config.toml
num_hidden_layers = 11
hidden_size = 512
n_experts = 80
experts_per_token = 6
d_expert = 48
d_shared_expert = 0
hidden_act = "swiglu"
moe_layers = [1, 2, 3, 4, 5, 6, 7, 8, 9, 10]
router_score = "softmax"
normalize_top_k = true
routed_scale = 1.0
balance_loss = 0.0031
balance_bias = false
n_groups = 4
groups_per_token = 2
init_std_router = 0.0269
lr_router = 0.00054
num_attention_heads = 8
num_key_value_heads = 8
head_dim = 64
vocab_size = 16384
norm = "rmsnorm"
norm_place = "pre"
norm_eps = 1e-05
positions = "rope"
rope_theta = 500000.0
rope_fraction = 1.0
qk_norm = false
attn_scale = 0.125
tie_word_embeddings = false
parallel_block = false
init = "normal"
init_std_qkv = 0.0247
init_std_o = 0.0
init_std_up = 0.0247
init_std_down = 0.0
optimizer = "muon_variant"
learning_rate = 0.000792
lr_mult_o = 3.0
lr_mult_down = 1.5
beta1 = 0.95
lr_head = 0.00468
max_grad_norm = 0.5
warmup_steps = 200
schedule = "wsd"
decay_fraction = 0.859
decay_shape = "linear"
final_lr_fraction = 0.1
batch_tokens = [32768, 65536, 131072]
max_seq_len = 1024
doc_mask = true
train_tokens = 515900000
max_steps = 7086
dataset = "wikipedia_en"
Below are experts of layer 7 (counted from 0) of a mixture-of-experts language model. Rows are named down (a neuron's output weights, with its number) and show model dimensions 448-511. Each number is 50 + 12 x the weight over its row's rms, rounded and kept within 0 to 99.
Before each expert's rows: a language model's description of what the expert responds to. This comes from a sample of Wikipedia text that the model never trained on.

# expert 59
What it handles: Capital letters and codes. Single capitals inside names and country or position codes in sports tables, such as McPhee, DuPont, FRA, MF.
down0:62 47 65 48 55 33 42 59 55 58 51 42 30 35 51 60 40 33 37 61 66 77 54 45 48 45 43 64 55 45 37 40 59 49 12 61 58 50 48 55 40 55 59 67 56 53 51 31 11 53 61 42 63 51 49 51 61 80 69 63 66 42 41 47

# expert 44
What it handles: Infobox fields and definitions. Field labels in taxonomy and biography infoboxes like Genus, Species, Clade, coordinates, and the a after is in species definitions.
down0:49 48 32 28 45 53 64 38 46 69 60 50 49 51 45 56 66 58 58 40 53 51 70 57 71 50 41 67 52 41 62 58 65 40 47 44 57 31 50 51 34 60 39 15 38 73 32 64 24 44 66 50 61 75 36 53 49 32 43 53 43 48 43 34

# expert 53
What it handles: Articles in plot summaries. Articles and possessives in narrative plot text before a noun, such as a syringe, a coma, his, their.
down0:39 51 62 52 58 60 26 40 39 26 64 46 54 59 43 54 41 51 54 56 75 42 49 48 66 48 38 59 57 67 36 40 63 61 54 57 35 50 46 39 36 47 43 48 68 63 79 67 50 45 55 49 73 50 70 63 71 49 80 53 66 52 38 44

# expert 27
What it handles: Dashes in ranges. En dashes and hyphens joining numbers in scores, seasons, dates and age groups, like 1998–99, 6–1, Under-21, 1974-10-03.
down0:51 47 63 53 59 47 84 40 76 58 65 43 52 53 48 66 45 55 59 30 63 76 55 51 29 52 50 43 36 49 43 45 51 26 62 47 54 50 58 32 56 55 53 42 61 35 45 49 53 51 53 48 53 60 48 48 69 53 46 46 47 51 58 44

# expert 2
What it handles: Odd letters, sub/superscripts. Single letters and short pieces inside unfamiliar foreign names, plus LaTeX _{ and ^{, unit words like kg, lb, and spaces in table rows.
down0:37 62 44 59 39 41 31 39 43 44 42 57 63 48 54 59 56 66 39 56 62 52 43 47 45 36 57 65 62 49 40 56 60 43 43 41 47 45 77 59 36 74 47 39 46 31 63 49 24 44 58 40 53 38 51 49 47 51 55 50 80 69 58 67

# expert 60
What it handles: Name ends in lists. Tokens closing personal or team names in lists and tables, such as surname endings, Jr, Sr, Singh, Racing, with following spaces or commas.
down0:39 59 29 58 57 66 48 29 30 49 60 34 47 58 62 58 59 57 40 34 35 63 53 66 51 48 59 21 60 53 51 41 57 63 74 52 59 47 56 37 80 44 50 62 42 75 78 39 42 40 47 43 45 34 61 57 54 81 28 62 47 51 51 39

# expert 29
What it handles: Attribution verbs and y-pieces. Speech and description verbs like said, wrote, noted, known, called, plus the y piece in lawyers and worthy.
down0:48 55 33 44 32 59 35 58 34 56 54 71 57 50 58 50 57 49 54 49 56 54 29 39 59 57 60 51 40 54 37 51 39 58 60 55 36 50 51 22 37 32 63 61 56 54 37 55 70 57 51 76 48 49 43 37 48 41 35 54 26 39 43 44

# expert 46
What it handles: Opening brackets and symbols. Opening parentheses and brackets before conversions or birth years, such as sq mi (, cm (, player (born, plus LaTeX backslashes and braces.
down0:55 45 52 44 43 64 49 41 58 52 62 59 48 34 42 64 52 60 51 76 37 41 56 38 32 34 39 41 38 42 51 55 58 33 56 40 72 18 66 44 58 58 45 38 41 60 67 50 58 47 48 40 31 32 37 48 40 33 62 39 46 55 64 53

# expert 8
What it handles: Prepositions before noun phrases. Prepositions in running prose, especially of, in, with, during, between, and to in fixed phrases like in response to, according to.
down0:59 65 56 55 52 42 51 59 56 70 61 56 36 46 75 47 47 59 35 37 33 58 65 51 53 48 62 39 71 26 57 81 33 62 38 41 51 52 54 30 25 52 65 48 43 27 72 40 70 39 48 47 34 60 69 28 57 55 48 39 48 46 52 50